{"n_experts": 16, "experts_per_token": 2, "router_score": "sigmoid", "normalize_top_k": true, "balance_loss": 0.000465, "router_bias": true, "vocab_size": 32768, "norm": "rmsnorm", "norm_eps": 1e-05, "tie_word_embeddings": true, "learning_rate": 0.0154, "batch_tokens": [32768, 65536, 131072], "max_seq_len": 2048}
Below are experts of layer 7 (counted from 0) of a mixture-of-experts language model. Rows are named gate (a neuron's input weights, with its number), up (a neuron's input weights, with its number) and show model dimensions 0-191. Each number is 500 + 25 x the weight over its row's rms, rounded and kept within 0 to 999. Numbers have three digits each.
Before each expert's rows: "comes after" lists some tokens at least twice as common just before its tokens as in all text. This comes from a sample of Wikipedia text that the model never trained on. Tokens count by the router's weight.

# expert 7
comes after: "\n", " the", " by", " The", " ==", "==="
gate0:469520487480503477480513517517475504478479487497503512541516508491480499519530514502480485510482536511481514539502487487559522454512447497505498470502482534505465484512462495518494528490535503494494515525536455484485508491530511506501505529467492464478506517496539460462480509513487501522477483521532481548453455510505480505506533501469498499508468500456548466516511470530483484468501473479490517473510486540482503523510462457521548476484495498510467511499522457511475495505491534496494500510504540544514508508515492459473486526502461525551500503505535496523532490469497525490
up0:516464512517490527539475500510518492548483509493509496469510468499533487506453488477522515496524473518505518492512506509465467540482552501506521490504527490498535541480523499498536444522473524480495487453463521508539498540485496492496503494528495538527499517507475556532517470514507519466531526484467521466573519487490496503495458502505490502519485497512452517473519527456507506525508515551511490504518520469535467499515551530506435512509510512489547514504505570484517493466488486503495519502504482469498476497490491534542501481498549467459499518512468513483465507521485464529
gate1:458537512515517544534457509484543499473490524474467480469524533477431460491508473531541535524485512504508492499512486515525464508494490515528489473453486514504494488482471510500489553496476517556501482520452502459496521472476541497491508504504494437485521473494543523470514466483473506487488485499480528481459506450500515495531497472517506500499510552480490525516539481514518489448514495527497463509510528486506511523510518481450515481549510509511513516490490524517492534522491480498519497499486456476582465499495576492489536499511488466520492523480486507524466538459503480492
up1:532499481452552472475475528505537502516464467518539507494485502531516488507516496450501522468523486492468543501496501492490500512495500501501501501529535471510490514514521515458497519462527507461525482515521442528491479469536502547482479475488492559510531487500464512449511511498515483504470497485478481503508492481506470500454506540486516524468501433476465474455452498501497511466464504485508549486525434526488455456516489459523499490505476482461507496521538497491493521527518502502495471488512549537468522494484478520499480498494488509462536506529489454456545553481511514527
gate2:518504471493491534528496476495491500501434498503483510513489527515523479512488492522471504547513460460486502471550507513509514451512527488473493506533469499471491477504523487470495499496471496543559510505475515546518527443531514549508496515486481502512482507492475523528491531497535494481499505505497515536476527473520530483528493450524527484588512468511517504495447486511512534503510499509489541476543482481520538537476502519533495475505502526505484490542531484531486555478488504468502505480506525482506470525479509463485517480491499475460479489482496464505505519493487481471
up2:479460544527495483455543488497490474526504495495514489503493540479496510470501477541503517491531505506504447486509520529486513516503529536443464535532499444501477505535557481547472461516514483517478516485446507456468485474508484531502472511534497498485523490552463526477526514545495521481521516481518512474502506461493518488492534513497486519476487546486526521519493462497498523500535503540529454525483483495508559543507469486519452551492545477447494514478531478501513497494463551483529539505523495542539493471503508507504526500502509486498481515519509499491515490519449501481
gate3:494482490488558495526474488514448480525488488500500504509539469495487472468523478493463498485539484490511505528558501527470472479528527472503488508528505522537503502480499511473488537504459506512509514543518490537506516478501536500464499512531509463489513485491482518459494510520441495462492476476498485518508476526484509499467514493541507532499482501512469503468512464503456544453531491471524540536467483479480487453489533500520460516486484498541507468476520493526462489481483500537482502515506494469506490499511511477506490471508467489500491476535499516481429450523499542519
up3:464504491494520491446516428502525525494512496467515504482503527547499562534503506507507509478480501496513504505472507482539473460503474488498546481508493505457458516500507467562455466579507497510483495523506549471486462502511473483519490491482500489476538521493480533499486549502550521514550546479487503549492503556486502505458457493513512485463488483513503522490456512494511500502493508473488488505512484534516509542465494508481456533556512461500520472493465529475518541542516506469477474500483517516485497508499443514497532496484476509527481494459537503498498525511485500517

# expert 0
comes after: ".", " |", ")", "==", ":", " ="
gate0:459473528473519476521492540490515463511518520498494495507509457498493504514512537495502552509509490543506536473491517539461494537543454487532494533503508442483516527488469479482493477510493481517511484527525486511479488470556552496528491470529463465504502521508531496510519505514478512474529519519527525529488467492473521498486491578479524528482501527515511518522499511517505515503482497487492513509499497480505441515490497509522512513501518484564497499473541526532552514504500487474483499534525500501521482475537485527471459500489503472477464540496478466443463533495486513532
up0:521495504474512512518468492533484529463453554481496515499468459542515438520479496488435494477494513515476516478532505515465543501464506469486508506535540498459507449531467523456505524512428491461490502498532536499485484534504570524539475499512436486504517502486498531500523540480553513458495530522481515481478497472483564509476509529493508483526442512524537479509519467541476519497439499485479514486494523524481484477490472513521514472523514505535493509500510445511514541497457501489465496494487471504503526499478473506527444523488529452473463517475508465481494512511469471521
gate1:493483512530517475506480499517514480486513503508471516464496495509478499544533497472491528478481520505515463515518483491527560568496519489505472480504498538538513557487481507495510538483475505527507543491485500536490447491503546533514534466454493503480457507509468527477474501479482545467475490512529530526448512465517482538493497495449571537520487474496488482495470530470481485531499485509506444508528496522525512509510540538504465490464494501527514516533485511463506520540528462485493488490524487487476490481530527469513529507471469468495489477517556484511503509488499486458
up1:461496478515472521488476503502485510547498498508497495530484518485493505469464494497490460503511504495502518434502468551506462474543491494536508498490487514475513509516506471515467513539494470472458452471495517509535528481498462494494488519512498477502517479536520485503509485502522457529506493474477525494521466501495527466474513494556474488524492539547519485496565479532515483483507506487531524523446503499478497476498521467476554522498531532537494481480531477510499496533514501492470477498475504526492505511443513497512528464549542516518464501505496518485468455525527535505
gate2:487489536512460519500508528471472529520517496484500509499505516513500526548522480523494533454509500507506449502525439494506503504523459522518482498520499496487453516501541415481457497466519443515499507533539484523476468516472534492491496517480499512516528510465527537526533493506471517525463523531492545467567520511469428536487489472510491498506517548462511481500446517504522465508499490536524493503505509508530463485482501503489519535486510492454510498497488472482513486499482518504493511529507512474503488468509500502503514513504498491536519496472508503508512491499471471499
up2:497448550544469523504540504481500519529507527435501489521509503501451509508467471515492528501477500520474465488512549473536503492522450506480487496533519494500450511524526496515510507489511496458466501502477468518521474474493530517518480529513457444498517533527501493521495505503502542488527560526475506465566479493496474488481480499519475524516530528458489496514483490500512505483571495477512496488526504499508509531479479500507527508504522502498523524516503505483531512536499517495515498518502493490487486477495523523537538500520497487503551516459525491471519466502466506515
gate3:466490528463515475540482502557507513523474508476558496473482502501527479493512522518502499525548511471517467516500489515488482516546443528503484533535499538516450460500539540511475548495438498545535423553466501503456535533539485518540489508530508520506537462484531484507546494490502490512481512520514506501505494533503512524472515461484477496471492491523489514482485514500503501479500500497513518510524520509482519532502489480490472531487497461483478511504488512548473500496511541483488509478483494510503498501501466479520524501522488495505524456538526502520497515502487472475
up3:441482504485489505467507497475505495498515511484486496490482543454436512491528487457487485494445489529515430503562531499491511468487546527494492461509478511530460518485507474504490454502524498493506494528451496524496520523466552490481543502502449540524489536489504491527515524483501512507499516521524466530471494535470500487500484503500471482504481533499511467497508494498506462539464506504535477505485509503470451533501504449455503468506505513444501458498491506500524507533495502474487485533505536512475533526482532497508528534503509497521539530484530526468525518501497487527

# expert 6
comes after: "0", "1", "2", "3", "5", "4"
gate0:521494483490481564496495542510491528506510489488500542490493481470469522452510493542494498527488515500495532540516487491526507528476531500513520501501485493500512479492517521448513511485534461491491522520486507500499492496479518506492476488450501561487493487495478526504474467511491491459535539541503512505498531494461465513504477506499511528521462557498488516541525436513477500487491499495515516497512474519520494559465531488520541505518522545475472482529535500494529490510480509507501459506465536516542534492517478486526491465508487489513501538454501529543502494483518535467
up0:515487510525509429478509448504511490450472530495482437479506502518557478525478509441463497485527486471497489491504502500462503469536464506480508530500507472496487529503516496545501492488485539481498455508526493488526506542501452497539516528532508511527501507519508520471488537509519494538493505467522449489524493510524522486489495494531478478491512459548508495482463537500493516489541495479487502509475518457477502477575472492475452487521482481561514504485504501490491495504512488513515535490539467463454506519503527492480521520475520511457484493540466474446491496540499446517
gate1:508515527518479475516501530459513523545509535510514497464460514549507566564506494495461521499522500493517539529492529500510459485531506542515494479479463495551453517481489501537519488486509475512467489496504479513453497501553515498407510514462519493490474520499489538502525510503524524494512531503523535498494478522528490515540529501517480522505481496493492514493491487469504487475467484512470457486506517501497515465503502521494489450523479459482502510518470494483511499494523515530496501490454546519550528489512478527507485490534475477485513457536522496486504511527491494501
up1:518491527491495507540504471463497532576527519552507487445493501494479500542496508509488482500504537482510478485503473525522468486524538513518514507468519484543482506483481490535511490460468487518471479556505488508466503529504477522425507497464535483503443500512527483484478489483518504485497508508485559464447535521485520512537533513493516497526491511498492453494478499466511488508477487546476505499502515467480486475484502535553502488508484505501509528504505551414501488533540496467489468486483528503513532469533495509507476520508488496491520425497506516479499525479506487488
gate2:552461511480529514492518485448503441541510459515511540488530535521512533517514504558497529502524478512504506488524490477508521495474518495526531545490506505511503479499485507483500504487510515464519539539480519512474525496505481468496503473477466502527529498492478507428527484522533474493474511500494518519455481503509526514534542501520519531510468504509500484500517482490479524498504495512517492547511542530456553464456481456509522542561478464518487499526493517510454518448491502482477479482507527486499478521506540488501505518476522540488478518482494502472489498507464506493
up2:528496536477500542491522503471492479547513484490497544491547504518510518506536494525462504528495515495509514495495512481474513482502561552520546503503532499575504486484485488494478528463478502496496521490465527512471541496517447482466526508474505476529498501474535487462534478509515505538467486469495522469470519503541550537498523516520524518466508491493516521521475480485490517476519496483511486492519495492441492491502470482482519500521499526506477514498482533540503530432455521511471479463461528523506498527504520465467534494474462526509474523485514527484518501493441463502
gate3:497497464509500470498510513462491470514493488514480515523458519480477522507508517497518529522518471467482499497495482454504519508490551509542522515484490545509504496523529522504517458516496465520497517504490494506508506490475542488450539513482500453505525508534523494537505494524517484529496507431456520526471523564515469518539484511465472490500509475510521525508500475531484518502548486491549491519552496471523513504504526490452480512475488494480477482520503519537485475471468516510457462492475508483483510535511514540483530502513500514506527523510495512525441520486481491510
up3:515500523508485507474495480520516533479522510498514479463531491502528522479475491509494468516490538500510513464501513549515455459516482471454505503498520489521475479466519491481514497462503535491508472500512497477492523506513452538558467508498495544520468515457486502482517507488441505443525492542587474471502531470508520528420520514515517539510522528483482462496495522493493495503474508499452498510441488530496497471494482504515500517538501487519495495472512515489515545518554477490533548488493483498525514482502515461514447506480515483464475465487523493504543495493517546519

# expert 13
comes after: " ", " (", "1", "–", "/", " $"
gate0:484503523479497467519488505532500447503502480528513511523527533536474524559511466488495511536438513539508544519476516554512445492523560454506480518494496478530500473481493503505462486488514515543470454504488454525515503503496477491486496506517498488435519482460483480461486532482495501485494486490508514479479507492455506491493488502497501470489499502473497532516474471471491503500525490504506497487466475504485469433490483429476505465516468486509493518502483495540472494435485499488481540518494495511508506499508498513508524502546446455528492514526477522497508519459527518470
up0:514495521494486513491505518520503452534459473535498525515537508512481545554497503511547490524465534495508515485481480592450484482523518470498496511470495503501513488487507516530504499486533452499479481482474482504506503503513489508513492461528496518476502531481502497487466510540496553504514478508489481490522493508489509470502500533482527525529501453514490521508513509471492489517516490522530484524464478507496492461471494458486524501519482491508517522519494487504472489458451509529501541573520488493466518514517491505476534476524470469513494497518509495473469500473472553487
gate1:486492479488523517546511501461527578527488469499513506491502538505514522521476515497534521469453493493512500517472507507498521498540479461527515491495498473527486522447497540548525481481489521516496524545483477518481467487501452493502503529541474518467461498509529534468513520521466501499482512473518518492525530483486493502504544529411474523510455508494516537514521540527508459473527491532496494517508489493512480468511465514518506519518538528496491480461508475558507480532487499485454527522479492490486533471494467507494453512479544523514488473512491466468559442509461502530
up1:504449525466480529507492519485511521492453491489511494518503503455474508498480496510488464496487556481504512575492507507484530514508527479528554488528514522466525532483480522513517459465487511525514516551499520498507489506508516481463532500530542483518467519494510545516517511493469560492474510515461518501511530482453540467525487484451484473478447507479553510487499537470499511509507502496496503529482514477512445483548506504515484478497505515456491489472501456491507446503469485470475537535475511458461560493496483457493471490523484509524501480513478458479545459506449459528
gate2:504489524457472449526490493493525481465505508468473519531494466500457532512493485512480509516488529445514485493476503525516484504514492539544497473536500522491507493518501466471472505492468491491500482514520512494534505496576535459538514529522492501483526519461453456520456543479510556480450502468507544478463468493516496500539480551501526493467509533495497446476496498475535486474528490466519463533525497521530475439498547468536455487491521496517500541484478476498479500515524483474508520468502480489467529519491502504477520475516491532452511498578489518485549498527548479459
up2:493489513489491527522509470484476536496454490523487470518509474499527482469494561486503458505491464476549495471522487491499489510531524468499527515548470468494491479535490566540469465499447482479511490467500499512542513523476483469514496481442502525530538447487495515498491502535512511531501517540469483489467454497509496493491536533510491525496492554519523489514491494531492483479490495511545549514472447481488516516538512490484509471459546505484505513506539520518498480504497507508537489495514531506490489501471597489487485461516511526486481507494498489512475477489492508483
gate3:539502514508488513485489545517460511511499492508494563461523498475515502509519491510493519487465498494516516503527480488493526520528481492493477515537487497478498528527474573464487512469491508509534513480523515497500523518519498444553494477467503465485459513491502527478506528477506474501562529523492506516490486538479512486512522471486479512493499511493464498508525508493492501500484493497502521533519525504479507485484458510470474461468461515492483492538525501511464502497521500485485543519534504507495532453492485453487547554500510477475488502474463516484493495528528454458
up3:535494519519499486503542512514531479484519524474495525488550554488501493488481500521499543512436481514501507520537450512497532500524475491515471484516514494466494546481503539505492485452513482458540512504517523524501530497529524480536505489497486456474496501475502521437528481502487464523531541508467505510546498467489517495479537484456485514493500481467530509506506502519500440519509493506492474496543477496513499501484495513516546463519478492490515492490508470551457503452507515488489468509490478523481519456475520496507511510526525491514468520516461496480539494469538485477

# expert 2
comes after: " the", " in", " of", " at", " from", " United"
gate0:518534523464487469499529551514508471507482467524497533481527508509515510530514441497491478517513508501501474505532503497476474491471493546533554495476539497490525547490511505487518517485486499512515478519493520533539540487510466520501535480491496457499516483484505514478493509466502531492520503507466497516485524550460502455497493518486505516515442530537470513490511491492451443485453473467502489492504496483480459490463515512509493501494478534521500506467439506480506502506481479531510507515486484508493549450512520550508488477456533562547477497498463445472502514473537518541
up0:520526496505476462496550542507525481504468483496497505469549485526498492526528457510486464523505526483513474494535516509499481499465515541544591497492499479496533506510507478481507525481499505501525472517470513519533520488506467508485488492512513450502527493493486504462478475490512528521515521521468479509478523551481507493490500504515513484488447536557476515478497507480459487493448485453498497527474508492493441485470501516497462506477516527525518491478447495495503516479483492547500530488474482498512524462536518521496478510474542564560503524500463462481544526480508514486
gate1:532465486541468521523483510483492478536532494477472571507472516469512539531480490523502493463530490533497501499530515506507482465486492494508489485534483522502527546514489487519492525544518495490520510544495519501511491488533526534475521499456471535546519456492506529475497513498458530514533533512472495502517519478507548505494520495451488531490446497516486497498494498489499500469528501524492528528526482507529500523505532534518513517503519465464441503497483483485496497465495513500465528523483487462527527485578497490526478509456474488573467496497542497559450496505484493529
up1:493480505527515505498481514520497562515496472512507463505477477503490521506490494495541464475508512507495486514505513475555503513530496455470484507495480452536560526508501508517507437434531493495500517455474486510506497502450476497569510533520532489487500534492498469431536516544491546482502539431503489463503526536518531519480499520501477515531473468493512482529487505497479493524482497486492448489522509500538506519493509515513500530487502513508499479460495481494522452532517501500513497515488454475536507495497533456459501496526493484511558513546500527508521528495463533515
gate2:521523533490521491455507526515546505525485518550503489494485472508485517499521508513509490483464459529490488508555539478552513488528464495527493470498517524513516502528506499501508491531500519495490512538518490529502505517487484513526453451500526514522457501503484506462480525527497527536505540506529514492495511492475493541503481505505478470489529501509537483510474485490481518460536488456482487485507466494519521500442549516534510533496492494526504489467465507541523482499515488488529492465501499492562522496539494490506524533467506490496499546493507459495503500563502514543
up2:512493518474473467519474509511461476460501504466535475469536495518501515488529521482505506533537499445491486512464497486502521524489488452484497498514511468500547502476511500486493473472549515511479492496516479480518526483509495508491511522459500474489516456498479503490461489544530473553495503496525459525521505567484487447522472555517513563481516478514487515483466513490500521478478496494534542525525504506465477448543474508516518487496517494541504519484508511487510499502508493556480553498522515471488472476489488507488496471515470488444528493527535510458529475435497516498
gate3:495459526528519448574491511484476503514485449499509472476519486526505497512472507541512459514530488484495448499525541523502496481521528472495494485487486477502491479500484464503510483492481481511480479515472551531499458481515496534514560476573525457452494546506476444487528491478512498462532507496523461468500488523482493485540564491477544510516471502527513515523453473503486491487537499502511461550542509491512494556521508525521514469519538504476448477517500514530504522536528520507530515497473488496457518509460487495516445510472538488520488459547502515515524493514442512507
up3:534500504455501506532514510514491526502529454487496532519511547469491471502510476499488473508436499498500527490511487457501476475512522493496467478537494518547508499499499508565515524525439534460473487499488483515481470473491468518514488509475480484485503488490533520509498513514519508521506506477516491561504497510479551508547460489510491500524497526447452501505456503502493510516497497483524499526460528511497516447456496493502503505484472509512519491511522505467515475513529516498495538459488480490506475485528495474430477504537480495494522505446547521511481525469530482508

# expert 4
comes after: " |", "2", "1", "9", "0", "|"
gate0:435517513494468502513528540482469464507512498458495522526519469504446493489519488517559536508491481471499521507468490510489470503466522562489536469493500516528539477492526533475540519500501522508501490488515492510502508523467512503504494496524463495536463483455525525516469452543478460472491505480481476493510518476490500491490488503485484485499512514493508480514483492492492551520501485461510490509510478482516489482527519496519450479510482485516491479486540433552505466490502469509496464531479499490477489531558513456537481484516536565487476505514513475513510525477505556493
up0:476492526499468539468479511539503517486554507472488515475541523476457485509514503512521511470514483489530538488466515492460476538485526525512547453472516514521513461518535528462509518497468510487472515505500499531538550534443468505513493510494490505465476510432501507497463461541508472490500499483488445509537518489463495511494508523507511492537497515486515476504463508487501533509472497453502474516488482501533495459560492481488498478521504519502508470477535460515499454500531484525510506524463529479499501487519510487498488492500523541487490483517528510510527513504492518463
gate1:527481508517402520503479519474478503512515536508477494491503494521473497491468501508503537519496475510514484477492497570509524496515500490509483546475507518483482500499487532461504501476501491486518562438490488479514491496484478463495473518478482531485507542525459509518492478480529481534481509536464508498492469531467530530499527520466538517554485512520500516511505455525520537498496493518464544470506525525490535512545493485473492493533489458516493455501451493461563504495493469501468492550460516463501485494461511479517507492531546521461538509500499516488476459523535521476
up1:466490536528501518504522502477529516475509480495494488503535502525534448482496510485502511493449531510494506495474493529501486520505524508502495493502520496486478467513511544487497477522508520527490507464560472511513509536486484482501491449519518537484468516442534502514507531501498463548499507512490487471494528449508468516463551520502509492488499553496540521507484452537521491515505504485475554493515551528520531492511445544500523557534500500487495499507488528495485492440460494489466449507421437499537507492453525509520528521472514461454468494527502477459514527488496519502
gate2:432476500485497471488485505507488504496510484485486507478486520477533501517508476480475490477472496473538517480500510502495484493506469559530476493495510531511512479496501468491516515561469540501538499472493529531502464530534493430456474521542503509526519502567482513495475502467532519522509501509491532493492490497500521476527498482568515480553492521538501499527512497515482495523491503472471509492527488508495515558524556463518519488509498500498511482499456509522549523511499516511482479513504455486505523519457520481511507547475470520454513461540492441514550485432471519507
up2:530522528519520540541488537502517504525501514518510470498525482510491488503505503515467470519529529508509467512489505455509532469500473459473521516512501525512503510472467488500492470515485517477515510532485482501478512504514447475476500480492516484458448487550532489527482484475461538529496479560503464500486496508522501497475525514530538530496497474480505516468516462512445507485508496515542512554473483493516462455515503463480497493515434501510497463507540491465496507455496528474469446482497505492508507487490506503500513476472474431552538532488493506457517558479506529488
gate3:472467495483491507541486526465450453496488463507506508477535480512472515492507491515491475536495454509519546490511512517512508494515463503519485535564470493483492491510538516505571477529526504534530478514529510513499486503502527487497510506557482511513565464496455501508525506505437513497482504506482512472454483533503546481463494499478484512528516488522532448564464494535444517450430502512509532488486448552520482489530498520482483441490516492493486503483519497514522486527479496522543489463511466467505494474516533472527483491508504554496478513511484496503491514536475546537
up3:480512533496510461487501500493504478491514528433524529504488486511561500493503478498510487503471507522469493545502513481522509455471480485521546482456479499523474517498524464489523473494488470506431501472527507454489547493531523513535480491458493481511455515509510542480496501484535503497498497486525485490503514477511500489526443520490531515474493546483506504491497476472521471497504485483508496491511511486470501445459455500499513533498496494477503498498499511487489500488515486496532494525460489521467519462493435490501544475557474468517543493552517488478504453525527470438

# expert 5
comes after: " |", "-", "|", "==", ";", "–"
gate0:502464468487510512490505500492519509499491513480504524457514508467549500507505489509506475501525547510502449532471529485527439479538477525542523475497502504522537474545494520477509520499481535522515472498504500448497522455506493504459556536490535502523531463538516486502480465480506503477501499523536497470491486511472499487504492515520476465515585539548465516497506524484455516466533485525476505511494491516479489554501542425479529491478518472467492458477493473482514501494485457563497501515469538488508504490495504507472502493476450496446527488518503483453527521523500513512
up0:524511526517483527500553493518511495505519485462507531498465473520496504517495493519502455497511546508521486495493459462516486475549491531529503503494481486481493535536448526510487535489485490473510487469525525472490520528503487512445505492504527481514491487524512496512512451454570523527484474538454584496575483497505501498505498502538500475527524563523437501489502506502505503515511493506538513516490478514461537572514505455506496408501484503469490481464526498519521496506552487524535509500438473509509482455476532574479504508531493503477515527506510521481533518474513511521
gate1:529549547477461489522491529523457540511504476519501513510496495504489498465539523460526508474530496480522504516525510541521560489493522480532442523502505552493496529494489525504537493507495528476491490471486485501542522497497475463446521498502492520509468523438467498511498470480518556486462496510511496558497509460472559468543537490465500485504461484485498457498470488517502508525508485481548493523513512508521525493523527470594491518473521529487523523512511511482496497496507475504503481489516487506552503480508505493510484534490533483497466508490503472463455455450464462495
up1:524510491506502507491491549500474453446494532529531502492520475489488503459502477507535507508470495494507496497521450535494524489491561508488529465483480522527527496460525534529546515528520505534502491474555495496515475508530492514498505516512478510502474486513479479490534461462517503484504521470538546555514484499515508478508454489498532501574536467518549494470510466503509463494496496489493540520559489467502546487484514524485513497483480498474503531512470525450502496459528514501436516454490475515504510478489484482505495515455525469473476508493532478509495495484545516481
gate2:514436467519508504467498462506516506475492484475453502541492517539502520525517502487517491476486507524475475505520456519501486486454509459516536456513468505499484520568463514463508520470540459506519493480437520553539496494500477537508540504524530487512480500489488513525465505481506554487545478500508514505549547517436524462516482500488516477508529479530481456525490494503520467471493489543479527523479483507487510481499537514536473535477468490517474487482480526487471534495485531508496498496451485505524464517533470532510490495452481512503590503471513523512501503487496510504
up2:497461504517474522498527500471531530467431547484443505460503509496448514518521506475500452469452503547491489506461487496506494506472512476514509492512467484499486495525482508495509498500485455524520533490476503508512527516523493561491544492487526530520480514514485494517499482517510534495511469470515459483475506545487509495506488509501496520484563515536502469485476565483496483492511488518482481521510488484499465486522510495481464474479496481464484489529499569474479532488504474505489486510436500542515493493508465500466530529489446515490545513493498495476513491520520520501
gate3:530477509481479498527492524507516494479479487491492520514553420510503507537435521551565521496548514498503513483479481521532474496525512485511518530469520529492492573493481477473517520482484527522486517523498526494508506481454530470472506497505516537451513454515501495484519543557489508555470494502473515470426514507490555519509471512496465513517476480473483472500490490477483498492491496506514443481518538492506520504503497485497490496515528518509506499520487520510541505469514471492499496493486503445508478492494478530519499499519503500532470494484501477475536492540480522518
up3:456505459487495534507503526475558511509510477516461489535537528435484526514563513510467513456500488509489474479513478510508473517479527513505496482546524486464521520460488518452486471509525516504530523525503498498458517455454503493480515528461526499521469462460517523508472508450473491461531493521506442519489465524516491481498475489498491491489502508481536446490504469574544486477479499489529517493524497523504500489524511487448502507518510486489516512493511485493493516501498464470497506526460510497494467489503525501507507479481513528527466528504492499489468474524490492463